config.yaml
moe_layers: [0, 1, 2, 3, 4, 5, 6, 7, 8, 9]
balance_bias: true
n_head: 3
norm_place: "pre"
qk_norm: true
attn_scale: 0.125
tie_embeddings: true
final_lr_fraction: 0.0
doc_mask: true
steps: 7217
Below are experts of layer 2 (counted from 0) of a mixture-of-experts language model. Rows are named router (the router's row for the expert), gate (a neuron's input weights, with its number), up (a neuron's input weights, with its number), down (a neuron's output weights, with its number) and show model dimensions 0-191. Each number is 128 + 32 x the weight over its row's rms, rounded and kept within 0 to 255. Numbers have three digits each.
Before each expert's rows: "comes after" lists some tokens at least twice as common just before its tokens as in all text. This comes from a sample of Wikipedia text that the model never trained on. Tokens count by the router's weight.

# expert 5
comes after: " the", " a", " The", " and", " his", "The"
router:101150105096125108140096140108100068177094202135126148157072220120124118131129132098121114143113117120081099112111131117156112051169149106112187139131094153162188107159113095110085096143092133100116125140113161085249092108110132139102146180150097097157179181135156087135127108193126059134146118100135093122066104064113074152104151178131093197145147053114115159140125089108107108159138128141168097106102187171084186147105094151112128147150102118158137085087143150149144101137144107123149152148140145156082174150124134088091130099162112121123113059112134162138166121146074112119
gate2:121128105172172146152152095166075115121153164146101170165085115098085125155136149144123104074153148133135104053143126119137101125191181145171125171162105146166155106085076104111170116055070063175103120133138110161133091142100116129035114157119087134113172192125104160084145114132075097104060067100137175151107120131155136108122104146163161173108131190145131142085093080113119122200135077129173134138133132142116089131079076132120152129132139181151092148164100103097170149139108120110126117170174175185128098140123178101075141126121130158157150136168150152060175097099110101166
up2:144229179140109120197142083149147107103135084071135134161189133101104124125108055048151111091172128133149127166119084119094153189150136100140120093125148172152121146126194126172165178101142179145109118207138149129151195136096148072180127055128152207121090114134099129122119119180114141129106159175134093108115091118097150143094152077079128122130093145142097101161170168091122098174122127080125063050136129086139119120116100103127120172112123123146168128106136098147121111129103149085098133152083126103180188076139104100133099132103135092115153124133123116114137111081120146191
down2:155110132174103076147127091192137095125119085049151082101188100116157079109146158150167105134159083106125217103118061112115130110162137131146155166058100119131142086109126136119110131132154115134100149091137144133192109134087145155129201152153186155108079162125033152100103110076100092113145168118110119051160079184131140159159177226070085120164101035137155137160127133089155134189150091098140117132128114108112093089138119118119147162111141089136173160156124102147127115100143131155154178153105202105141157141129145114150132113104114129107124099129119096146116143121144155142
gate3:134139103157109156083088115155126133149136064106061108116109168093157167142190136111080082164125173114053076130066099091147140139212101094164158146143128122122175098165100102148067132129154164126083096118164147112140154134134104104128093161125120080098164143117124084081149119109152121158182099098166121118117177088136127075139151118186173125157121135156139124209100110075092085154140128113112131143128158094173128151068141084127101092150192204103141107166170074144121165119150125105133173140169168130082152096164180123155059160069110154145128118154147139160162178115092101139
up3:130100113120127131085136157082119093086120122156129115134088111135150095151110106126131238125133171179184127120097139143090152104084103194122075122115093131126161205098138129138214166169159087178132115147102129126067090170094149129140132133101120097124156161167092110104132102135201193165099164162098082162118142162156103166098104147092148082195123137125184164121142101082107130124169128128124161146130143116169155090143198094139123057068048091141127138127114110106073090154075159149102112086128132129117097140075149180052105143132128167174118121155122117126119158117123157147
down3:178104216123100195089113101080115160145167158138144147136131100122157089108150142124146060161183105225129174105118118107192129127151172116081068154177115149115138173134152126131161086093121116190179191132107087134142128161150102142093077129150127093134117146102107157089158094092159126105061168161142169097147122194099105153205134164136138117114147139107103111091141133065122100142122103106161139087103119113153089065064121119149126144099097121101202153110117127109113075155148108158139118117107127168153108107103075156116172097157064085112132121146180073116148133164140099143
gate4:132076103178093083109185097139122141159091149114143166103101193122165137135127148126138106104160209132071119080100100169160157069124115086152160112157091086140101094173078106105108153157102117083173116093094125143131132101136135173125083143135192110170158163080090133075180041108194135117167141082107118127174107098153183144197158107099144143062137096104117143154180109111109129115137113145156163059127177135125122123085081221114167074130149099134104091140114095148108159141124108138155127093104115081131111148129160121143158165081097156090153122107142105138155147101093114184
up4:090153096073187086171074103122094154149159150127177165074130149087160114157095136089113100101154159094137204140167132193146184151130164071107167163098142193127157154083138105160116152131144112156147149138112056152181135134156149146163117152145091139114100091165127097139090158122143168118176149144120177075122110107101092053129123169082084143104135157125149133105106074107128100083165104167150118138070096165118173114107137113113101135108092153158140169132128117095123087140185089207165148106134183126149106099064089100102082119131161145154127153104127101177038087141139122148
down4:138184158080098194162151135173135106121168093160128091116156101097147114118093172148140073141134162103138121152170090091169144153083142155092140156133128181162119126116139129123099107149148121141182174148154169063076140121076187071152109165095079131195153057163124149160096158122111163166111129143123145125103181131173135159140119126113100121096114194116132084074083066076129131081190152129089166139153119115131104132173066101063089192135131118142222094071151117113167148109175083137114097144127127137128109064145112121138100130072119091102096124118102123170152145122131091103
gate5:111109181106076110125099108145199127170123152130161128062143177106163128169114102169074181170125110108123137136139087129114090141146161071117119102130119123105175105120133131092086100064174105216112144103157142164106172127127116138091140143102123195182156162138205092144131117150102136145130092139141134097104104112154100133103101111141197129109114104090127134107048219111172112132102176170140090183118149115103152081099101114198094157121107071111196120197172101145084111089169142130127141096125135134102157105061097132159144130154110127139145093188134077107095123106098125085
up5:113117124048132144156116164180162050125105124119143073055119174127151176179117140156070102092107160138116173097154111115127079109191115057142097165174166145161156074158113103123162071122124146107120128148203108052127126102114124170132172144134060172089145096115127134155122124174121079100128087159177122106096082115116082077145134178120114129053159135072151144161126140170175142135108100136118178193144081111121184126127095152131144185106105125114161146154144144120159078080102159102132157126113129132170134091094112145152164134062152082119099150126144120085116099135152097112
down5:154095133124211105127099107116191076092090141158157107133139118143150169138112151108126151148148124104143118153072138086157165096123159137125125115146144178105148107110179131147167107121086100134083132122118125114109120131132136113111124172105112172143064051113153153153162160000160100080147125136173116099156102109045101117165096099131136128096166119100128121129104104082149126148086145125195164103140048139164091149159112118073149129064132184181181114109142130101165160161104155117154120065170152132139149126203135134143140106073105129145113083123122152177138104138141162089
gate6:147132205096168123109139133141182105112154157142165086099114115137069154132161093159163080110102168174141100098181170090116107103108084148100130106088125158133168051104079066178094153102161129132199134142148141087113162190142194125123152183109111099134149075165109104109149108165113150091136079186094125127083137147124060150139129122105134147126126169098174088081089125194076200121169148137151075131158126126108154091130086057114174154147096137049126131131192156138124156144111093107174127141168163103131138129167086122127161149145143134113107130107125124110174120091131080168
up6:126161145148100134038095221153122088142099113118149136124090172086057166161170205178175123115153151120128070075126190074140139098083141166121129173130115142214119142145091083202114119134126110112119118167167095148186171150161136135144135181138116044155124069093161053110127105167155118152093117090130120143093135128133065138149087164097085159105134119065091131100102106155140143137128124173129160200159168099116128110148130082130120159118084109090122143142151166112104121145156124166141115123115184115144136169095158088086175141118101108144107106140137107114160121092113124117
down6:120160096121221138073087103130172052100170113096114129115107084137103169167127177154117110101091090139088144146085101108152179135102090110148124096137114146124155236109100120130119136188145123148145099124116139106134123127173088185123131118112084141131067115154139129185165188157142128117156112123155103154077115188192098124131066144113093105114111120095105136175118104163099138071084170130106165120162109073081141136148107094099176166115096055205117102093142145136152185165137098110126109124139201136138196141120175135121145088062120133165146121155097143134153160139142098150
gate7:128114087198126140173175088105129196150120114127163124150096143079093128095090101059172114065152143139071155131148117166103145118200123166150126126149117126072164108156123094169140137122105175126081137157065123150140124080084159115163104136127145110108139185154107174110121090121142129141101059102099108150085080131107172117158164150128133114209128151097131102113147085111109179204138075196149138083153140108155086121080118122137131114110094143104157110206145163156180086089223109169117146152124139159126079093124129180091162116112104141133136188148133147130127164147115101076
up7:177159109116104119073184159108131149146091094097151089142115111145157180105141121083132103118063134131104135170162120137125126090107087165120182162113093116123120123140126156106147159157170087157160117182079142122083163159191106109108058042139123100190034108118162137124111128120124165097159096148130146116109186148158154083113122154122155138143111114107149150155086153107179090095088182188157084129154120111202132120062127131155133062083160144140208110078098144126153169178094199116108100092157149150113120089140171143163057160096125118130078116104112142148125145121114155130
down7:136166144129182124138125128095067175124148152095075105142131107143136131138172114178120054136151116128124149185100164127123196128096184146127109140126150124127108146084073149100173086133079130104123118162168108111131122104057096124136199150081146092141139179109133180156107103078137119083102106111039148149134213145149082140128067129162135098121108119104098081078146145121113132112080102126135146179119220158148114139163136104166101138190087146162037128133147137145133111127116074106138220119190162164145106140190097116119138105110147121077139114074145104128123101132161134151
gate8:101110051152134156086124085102139128187146099152093186098124201141123153075147133187151118111107100125121129145059097112167092050101158106127179109151106169138145078104149115136156105121156121138100148105187128130154172116120092158180091136157152089117154098106131122149114110194119081096153146098140040089118114099141116141145082180134125200142134109066148111170133169208074096106108120156109093134150128104155174156113133156164109097099113042117164099124143139110188122124164151180149153113062173075137118130135139103095128136111165183064133144138150147174113149109100105123
up8:121141121135102157101102119088110061138063063108158148122092119154155080127139161168123133144133179168118110129103105137129182125138154035141123105127161197095161074107150087086128146139136156126134120140148158117129149081148154152068126076169109204155164114153098044112111113145129130141133093142186118105106097098148162116145092141111097061178149121123115145133123101160126048109092108120124170095142119147109162131107061163194086097148165178201141199113127177116084157142094075121150140161095206119128098114138120152058163123096111120148093128142114111094141135095181160124
down8:118110139085165105118055099125134123135101112143149095108126126179111164083133133101126145091171060144114155159148159155130178086126065167062110152089110152120129079106152146130114149127202131158173161147126140148127138119128121097145194186152108165131142063167156145118170194160154118139161156114153156126066083102128095079117119151110142123139130142185096156127093091092077097153121067131129179123127113113167178110112094087189126127143198074189135153150081151136109185107076063130110143145090085158198146141151068098189138132127078121094122087118087146129128107084117162156

# expert 6
comes after: "-", "–", "|", " /", " 1", " Total"
router:159139126128100187083161127127120143123111056152172073102161114077056146144122097079133113056085164117134130136153117134116121124132100141135093156149156141120150137111180159175195115070128116106113131178112100180093166110107091136139113050112148167122060179134072171139119145074159114105128135137142181155115124149155103155139130090131161078141084199090119120096134161177097147076149128166179166111169093104166119111111129121132078128118149167090118134191117115163126126128136124110157087104140107144202087043098117128121113173053133160119170187108147131075118194168136138118
gate2:191166095094177149103119169093103099148147088107153145164151172099146173186125123120116094169056155136122105138085171103128081101109157137140148151107166160165152045150093160189152130160135117104172071112123126148113103104099156112049141147155112099140110164081112190099158079151083126154156111118195111121111131205113108128161050083173123099165082096087148173146120196122103081104104105169135123158110119138134118197140103160118100125153203081096127085124141167114161124105119102092147130066120119136146142174140142158099099151134112111141114128096104119120120146177088049122
up2:144151180098147136127083117128166114161141141166164129136160144098077083159137121131114134104120130102166062112124145133168094048127179142162133128045074123153165106142141156152154121135133076143160142081115112090155152143212153065110115166106076103122092062132090153095170169142081118135120111158138160150181095126130126149137159142106123113075173114105118138079146111139150129130153171083143125120060116117091159134141060073119148188130117135117215075175156147105128149129116126100074174111124138143137124192094111164129191161104127112101089147057191122144212092116132122144
down2:098181120120143111223108105198083117114168128085120075103151136096108130076101161147088084107101176189112087176118101098103151124149151123142163122139121106124142119139148162097148131098085109131146121122134168120143136123074141116135108137070072121135125133198091130165083174123066150187182123063077095088151102157146164137143160111172107097133131100153150130142125126185123126074134100101164063108099195103054127164132109086156134181157129118087118127120092151124165144176114116093166134109206175138118088112184119138101093117056144170125153114158158205166114112129121122145
gate3:157145134087081148112152106145086123103088166111080140112175173090171130065129158109202101147173097135200086152132133169124146154170139062183073159052124172111128129126110139120150140072122163123110114150135143112188146133111082131115130115125094101044073162108197115167136089142127129131125140080170147171163136167179146153152109140141154149118131124131147162092096114133113096177116118143094145070141124083135174110126139129163171100139122092089139096159134116107161134116107151083183099152185150131142115101121090087124078088104107127109177184100152098102105152111101235059
up3:121190094140114134163121186127130202121128174170083119131119149163156123151108151103129130059108121075193172130136107138084119078144095111124071110124097143148079125190108169167070098153110139169119126058176141105134150142118167137176164145136167146133197091134129166174112173122121092125102138105142131071066130053127181156097094156160132065138104104096175108125179116113141130075148104141069107128145115136150095110091106105181084092125098170155135187205143171133131121091108101114114106067158136161083156108133130118141169117095144101112134140041146082137158135152158117149
down3:124074139144153077094119099079088085124129117137164112143096093125112102131094138115185176095138154095100136119153087119119135145116169144198128054124130090085135229128142132108145166171090130092171153140127111127105122129148102180051091101098073080088138138163143151090126164169133124135122124084143069116132122159131150132163105063087134120182117077135085202124116101171197120170152111143184109085099096187128153110092103116163114151133178113098095135175093128125136051134126128098157119189125122142166132129084196108151131141147127138147158178161117171109139161188177150169
gate4:127114110102143116152156147107130091084160146096112102118187071093102188125138164101096111109083144095135115142146159076107164117143089142170127128154169163152102139094065133163159115102047162126125143116124120173124165127164125157087131126142060147069081143075139135104137092100130104138136145145149158095174145118159108169140162103150115104206097183124072167082102117092040168132180098110088113107203167099143154118143188135131187159137119162151113098165163068149125106116159054180115117194149167105132072105131185118087132163108098165164159111113108116114107105166129168096
up4:062120136112126113185216123162136149118142192232096103121113169135151095115112083111151136122092101146115167127107101120140076087134134159093105142153137115115102124156109142189157090133146146105113115143127069092148136148162078109114099098184103120185142112100112100125118118145104110075171122153104088121091061129097180216124122151119119168117143106148141144099129098114168133116156149177176144131137078152097080089131146194193178145093120114094114161151108082080168117188132116094104113094095186133165117122098125084183168149087161131092119134113090122202107183088117151168
down4:123189149137101142146180143185080129127087103163107083109150108088144175169153136089146116126203065109163183149085128112094091116169153074105122157137147102076178176071140083081152157156192149134123112173108124106159093087140126102106191137121115089133151016097130129149117130113088145178119123063181131190089077115161170102156106138137097132135110160053060138141096090151181121176135145152151058133183102112115146104118146112126090114100161152163071164149132130170115117116134130145145164123152098150109076103122154115158122152127094121104109076126115152118149123163122160145
gate5:171086150128148080123156179152199134135098117121162061081131120067137144156115132110136178204079130161104082138083080152095107078092107152108152100149179116116108103168141118115146139108148111099147165137197100148067158102137084165121119192140146096105107161075114097134116115131059126186140126109095189126136087127173097083143129102181125101196090182123145108126099158140118153074128128093100138095161142095161103111125133143151146139110154131124182127112122111111157207105132182092112132122156163116145108098156078084158155172095095110201179077123104105089067097101158109159
up5:163149104129094125198093174153137133113174139086044128132138129128130116127170131154103094151112151095175133150164048138091141144123119173139147069079128038184146150137101074127087112113094081152088165169125159144102092116092141118164179107044119118097135168122096172131147137123102109111151121070146141091179126123103152122117077097179141159147175094076163139141090160096129102120137134119093180147131054171125123123104187136127118197121117130139165105112100097086131150137139177107152145078124145089183162124150082167153142118186174159076136117121152049117159123171150123164
down5:189105144087143155181124099093128072091089132205172157128094122142098129150112110124131096110124105135160125097140173088113173160120069155140068149156118112118094105094122140131125138131106151144202081125173146137134106189132077111173104107129147106123137218108173116125160133120141198152159153160092137175109095174102081164081144106106076136158148128146054092128133142145161044079116061113186131134149135159108088153152132175114154157156152095151144065129128131129081088111143136103170147127112202135086071169203100158138123108111127105136099085121148101107103155189123090134
gate6:198127108158194177138149136126133103100182104098131096092119104101098161178101123162109105125105174130137112133090139103097081152162099143132136188129165176121161136133154104202153129121166192123081155139134112135143056123084170145098097145120112086161146108108124116142097132104116131131084138065128146121118141081147089176113118115203145076187121147114091075154092104087180130156089051162094104105124100170078154111079133121167120068082117089132103174156117185154134106124131134095108119132099107085190155108146125096110154163128124177174112094100120134112174076135168175220
up6:091111141127112110151117134117137219181142133138105145109120106118160126119122134130132065079091140159133125120186142128123133090132095148142061142112113134106133169167124140131150080195123203134150119195136076101085139182124068122155104172130153073134123085146102177176126115184100106116102154159168116120076157111171163147181051122147063133107162127147164150142129126075123124144124099148197157082120116166121110105133182140162143146099143094066152113118122170092098158132136172140141132075083101040181113171076100099123125123168134105064184139202101121100097132157138092131
down6:099117095132126125137172179184163116121075062073114101096147088141157139144053056084103106151125110117144100136111111066110135166113145115104101157122126085124114171142129133135134107096112145224122101174159137131107134142149184113176177060137173156130144136111139172134147151150092109066167141090126052149022145137147143127117166118109157177148173144104143188220102149108182161077047159132119143191181092117105074139138158097122110098100105126139118121096183110101136087122127145176117149130135117117156175121106123138171117123144108167144146128118082140136137096111142116163
gate7:132107136112164156123151151202140183119087121097130178119094100081138086061085083153125111162119177130105103143158100132117098155156090147145076104023170137104096157132120107123140090123109111135110150211128101095134138207100033146138106177115151125098104180143118153117077111145118095105116111173122129149114167152170137109205095117102204155118100102161150116078120150124093141112103167138132151112123150108109149103116100126186127142104106149154144147167098141147102197135092107086152140103122143086139113119128106162132095134098096175166111090233156158085155110104091190157
up7:092160133127101161174130114142111113131137127104135174162105142033158130124075161106116187058177128183100045152107128102160162135113143131169134084125096145100152150103124133133079143070127123186071067089100131180155088054100154134196155095119144166108101091158097113127135122114119145109102134152164124110108155106110132153117171151102158131116165132137099184110151116109151112135122211120179202091144110115162126161109099088145088126137103110176115091099161105107072164129112081144148148136157147147082088113130123158136117093142069120088112111123156138158111149217227122097
down7:131151142083153141151052152164106128191113144140100076175160117147137200097124191136155155108048111131156114101158134165142100121155090059139129107165177112179130098167124147142158144108133121046138115141079064101106130099075195098044111054088114131139143136100071098102131149169136125150123073161145138191145124142109160089143129122169167112090124081093172129075133089116120123149172149171175096060104101139126152109083168102152133165123126176131178140152112057137156175139089092117127169117103136143135188131131165103130084141153125105122158103110130187148141136145110121133
gate8:120084177107145155211110146167125142103127133116129155096110057089132165134114122180102148204149164146124102178130167119150053099087112107176115090165098132111185076131067132114136114128159092152098130164098179157136160096122123151125162058122112180059101141159074170156122101148114199139081141108113139150119149064132116107110147132084090158054164121119151147099076145119095135121123164112155184122135125143161142059183123117135128127115099094099112086149131087135079046103064169122127163078111149152143168136162205130138117138091162176130128173134154127126133143133125143094
up8:162131146093146122106147104113082020167138140086122114143083166140097100117191109147145090132106094126139159111165149107160118143117123131163152159121110122112143085126151125171104089127125091120183191079127203145102118154129130107136119163101102169169099092141116168120125106155103140118101118101085160194119119151109134184094121153095104122132188180111087079145163146136146093156120046100117108150152163173077120180136172160144127091101164127138191125163177123112149112143104115200155131142131089100059169171085065079131158124130167125089085119157100216103054090144149147131
down8:151151083120093141154072155122099105126148110146175108118126148095119137159095108135152106137117116149135158135144157170096102127116153116122078130119130174135088109122165172088086159130170070109145055175095172149157125102146134150112090126089117117118143104149091203095083089141215135155122156114106131080116159096110170108167129112109106183129100099165151133138147172140092168206082169126181139131108165115113085148121051114202117141110153108105109170170144107157186054056085080078102136069183100145122213145177131141153132130142148128117122083134169078106113103174109156113

# expert 4
comes after: "\n", ")", "\"", "s", "\n\n", " \""
router:097165156094115121161074126134124126152167132144121149151085085158142115178119171149087218149192086124159139059060120136169125141084133099125173102127056114125104144159039132165071161173179099158098120117114163124186057148153147079109128134123097146180135074139207148133134140118144106126110121130104164172154105111115145092148127159166099179123144129100183110086109107121133151156095122110106084151104132142135105147151121144090126157129074120159125146100175129072181092124120082148075189092094104141076144154160080094152168084172098133112079122133079101136190106123126131124
gate2:161063167173153163187139124129148138123122125103128141090121113099147147103108093173157096149073060115111188137139180143058107151165104175137087102116099119165137176113185074158059126130112079138133182125156124133133132119093164099054054153141137124113117125129219153045186108114147087092128110159196116126156098153099137157121066127097111167123149060149164117155118141160141141115153114126170096140106180040138105126160137136140102167078148107102144104188166140160099138113124164136068176167132117132130104157127134126166145134093092119143123081113177089109139173120128119144
up2:130099152113108126077107160142162128175108123123170161128200169207166114198137123148159111145077111154150137171126128102099082156138128187141064132092095103089156172142201110110099195134148112150142101122163139143161114126182176057161110182112110142124092118092169077139087091129119193141154130169135110138167106056102119094143115099071082130134057075104107084151116194133092090087148137123145138137093157081153163132091110124108130128145110191118135158111151116124123145138195160130144162142080114120096098201052150120150113073116158108154136167138154121155146136120106110161
down2:106096113141152125131098130131090140154150124169129151152176155158160115209113104146125034089166138165105118099063164111137143097115130170081166165127151114106147208128147154105148121120143113124097127126106121135096129091151082102123079139068119140060100148116159148109109157146094108147148182155051117179182121132109141107116085122147120089143115189143133120054132104141124124135168091072191130097108095108135153108106095173083140084151146236108088103192125139056128194106084166125153113148149102130149143114160149110120133085116125124117089084123133175123208163129146105187
gate3:136132124113126134140145092110104177191119153061117147048115143100112128042164114109115111158111134125119162093223109125104093115164129154141103180158130177139114063133170131172174069104147135096148133199116121159147144047177106116122139094109177124084214138123133091101097113192100127127097121182095118099157120100169093127148119083098175153125110160131171133143129104148108113107142201090149090138147105168181082097104198097127106181132117124131133098151117139109119179138147159083131079186162109087146126103092077103082154121145094133098180127117085138133138170103109147140
up3:087102129163141157115110121147112125173143072149124191183126106118118134193128217104094106131166204126182187194113120111125108132156098176189153087111121111129145127123135111189101158184136087196162136108136151076116096142124092098072147093108092120147098127124136129178093133128083132094132102145119097123154106115034135149194091113149118114111146111063102089135124157090159102127128151081070136172123087164135139112057180146125110107147112102126139163096100135145127137170123100121123111170116184148188148152125059126132149150113134158121119194116147116119151133079049174179
down3:100176099121138131113122136135158147131147183115144093104161153117169118119132127183134043154138200119177128147138179130138114110117117140149144148150092129114163065119137090178109151157167143133124134118120144092117121111087161137077124076104149159129116189087097161171143147166061167134095100122139115118174176089058068074184171146131095122083113155114115086145122124132095179064100113129126104161090079105167097118096089113100100158209119194059105147121171138103208137121108102153146130160093079094166145159157091098161121114057196117112111124131166164132120173109125096167
gate4:157130099183093097055161140153140124150102156125131154144077117148089114139184092147109134085132100074115108065149175171090216115127155150093131170148148145155048144158119136092201098103088123176113162109097160088075143127161123093148115057146122124046108135106078153143123119155141166109172145132131104148118064142136092099137173125095133103162135130194116203087135110146100131131107124148116189139203049137094181114155150091167140111170113084119148145116131116091107135158157161113124105108147097110100127129149139059100152148083082114160100131141163139140130167096113106188
up4:151131187114125116105115152132089109163150158119140128162189119199074112177151194091143109131230097135137142165181133081076098133107085165174180106092137093132165059174122170122075109128151120109195128109102158073105139060131126150094150103096134122067122162180168140117087127167161126070160169088159164142096135121074127178187122092148124096129161148122133110142155114171130185128111119177112111101084151127108167135059150134125170114175093144085133112097118128156107123088126091133177168107103141123131168180108098113082150101103074157142131135101131121116075165129095103108
down4:169150129153085104114105143114084115095112184157114138137151092104115149133170072169109000134103131131110150131128137134141135076107144150086126194151168126131144169122187143179169071128157116111146071129134150127077097170149123162132124139156101063079118222090141159151135121145118097138148111116089126140191112147145173123131110112099161138124133087157104182164132124169085131132117110077189139110150080137106096128181088162116141128201111155112154114129132102127100071149080153125146113117161124109125125130169138163122164167101086083109085116085131138122099126077121161197
gate5:147140188102168186138118141083125154102137203147139113127153132107103177169084197169188121122127109146144097175108144139107144072149129123190133156102089128140115110058117089132087053094188119152117095171174164124119128149141097042153113139127119150096133124141165148075100113182140093079117126146130154119120099176122173093129155156119105057115147133130072094145134165100129124097094087116171157136108111094167165062121134079089081174126140110153121087169129147157088137102143141143069134114123124099102145188157135116089115192124100168131159181087074151153158136129180118052
up5:125163157125088117163137202122148167049171180180100096126161108088081135081091172127117101114082128129149123085143114134141131117193168173121100111158112118131147063123091154165122113088151154114156132116129173080111163111157162064117116094149127165090139125134134171083174169141186070090168118159138140081133149095096141122088123113172127105165167153141118120090120133069152117156079105146122128102134144184146132161173134155127123151081122112135136125152155139131057178195108143107051079118179160127092101119135096106171091152172134115187074141085069134058165130093151151083
down5:127143081130149095150117114168153135095085121140206135143148130114112132099118109144154113141123181181173080157151146092111190138132099106109128142086094188142141122130163144160145122134161134109140104083138156121104128134121118120121062090090132120132097000138156106094134146052190115153194131145110115096144159113133136090145145129043142106129143134149147123155161136158122121155097158091160064111173179135143078114180140115106165137108133123255082109102079113150110117136154099124125088120128180144150175054111089107137160093115177147103146107114082150140159078088114140148
gate6:155131103150123095125148081183122187168103102136110158199101140128206140113137175137093140103147095073113133119117131141104116174123146104122110125105114122128128073093084063172102123130137101111154169136115176109111137126152122086085110130113182102116122158135226111128054087140137133078145118121135146129116080141146102151132098128120106136150144087142156107159035158150124089131156134131209135122120148175088080101093141121098145124084138176066121087063186105110195107137131146150208194093110143148157125103160122128139182061093112075146115106135137165157103179121070146177
up6:136136150056130148098107093155068195119150087145108124125142143130190185136142156084054116134128156133170137145167138171202154160129117138073156114130158093104141156094090117138126149129211141167091121103150094131099152134155120164120125111112136141166087118049083147140190137115125123169102141156127139133218100164118136116194120055192094104092114131086114148097072123053088166106120171126145127119106137184149103144101210154154180100113131140140173043108108119093146173160075136117147159131124153109121069127111083116141124078135136135120138125130118083124122122165087167135
down6:176070178094143130145088107112134193083143101107084122105089106116144150113155160133098255082092081154148143143139168085105087118181126085112071184084097099109101043122127140108134139134080130108115176120107110092154133105103136124099090157157118172101108036101074104178162203082150175091134145167118123159119116142082145116124155106092082097147159180104105130147092143125108134166135090132173134109126135155113151137106149150101145160136151159127176131102070157178103115109118093127149135174097128161112084156133141140150167128103168136162157154116136176178134106120137131169
gate7:102220119154136123105160099153155114145117171104157162168169103086150173103115114145101142142070119127158089106057103133075143152146126147164088144174178064124122176092109078145108142121143094131162122135162117096121093090143083059072061135148168113142156135087104075131126152130101135069133121146191115093132122122052103113129156117129148100118156172118153067094151091151147088111119120108192117105151139083086148119150161129072150107138171147133203152116158133155138182099211157077147151132132089144158109086135125187129076128107097081162097165131119122132099120121153086204
up7:091132109118149123066130110113107068153165126125108112133141129112047171213133162124188132118097118127148133149157115097103126122129138108057083172101124140080163115107159104154104123154094116119151177174113215110117107133067195065169091150080121137129095111098096130114157150127108195113107178144126127113084101113086171139146139148127151193140061072124166183139100134146145121161132113117138145137147109095193136072087169096141167104098091153150122092115165111133154183115196166128108140145104120058162130070095130152160174114122147160134168115107189159121157113096157093195
down7:123118097137125109138158160131091141130145114132149141100104130123081090136119070116142076142110152070146051097129140126129107108093138099080081079216096118157107114121170158107174112174113119151125167103073099112138111128102123146106133136123146162093092172145135135110127127131145158172163095124125171088175159169155120211144100163114134202139172162078167171136120143165126120140139173124134157090134176113172147123102118180178143048108115144086094089139129105102141098178170111158062104156142105141139189070155064163135099126201118079116168132112212091141070063107123109099
gate8:121092127119195134085165112152117147110132113067200092164137088126112165150085086123166127145126133127139084118160118212121140171184109140074124099162186118092122122148113106128145141111151105171135174065103130158140132151104168126118102086121146132114159111079187150044199099123168080170105112121141190168127113150150089148078073151085119122123176175098135145067064102099175176141141136172120090101164148041081087154114156112122126176086090128099097138171166116108161113166122113177125153071183125128173146119137098099160145083129129117107157130143128124124093111105155169115
up8:144105126127255116129125148104116144075122130080142073166130136110138166156121114145105143206168120187175091184188093150134159202152058125116182123136100094129173156039132114162131097124134131111136135069146118162140144129110154128120181085136162159141159103087186168123180088078131125203079115110113126094130158088105132089112128151163099076121117150105087111150090125075160167122144154147120113132140082065162090143125145111099097105128097148129156086159153100106097151094197094122158152133122131145106105149157087111168127140136097134145143159116092090125086157127170065152
down8:072167155117142077110183096135059121156135104134117151146168092129119124159089136119187152083128075153107026085162160120157158123099146143114140145183206182097095169127101100125131149124125126135140123138098134130090122147092136178067160093113103137138114049145108156176087094100109159090189153160108196106152163108115130125077167131124093121105152186123106076119147098099156120190091084128098139172159118135166122117161130148107148085139107207228118088152125132122118131171120147124082139088113131086165132115083138145154136171124129153099177079082127091157138121116096163097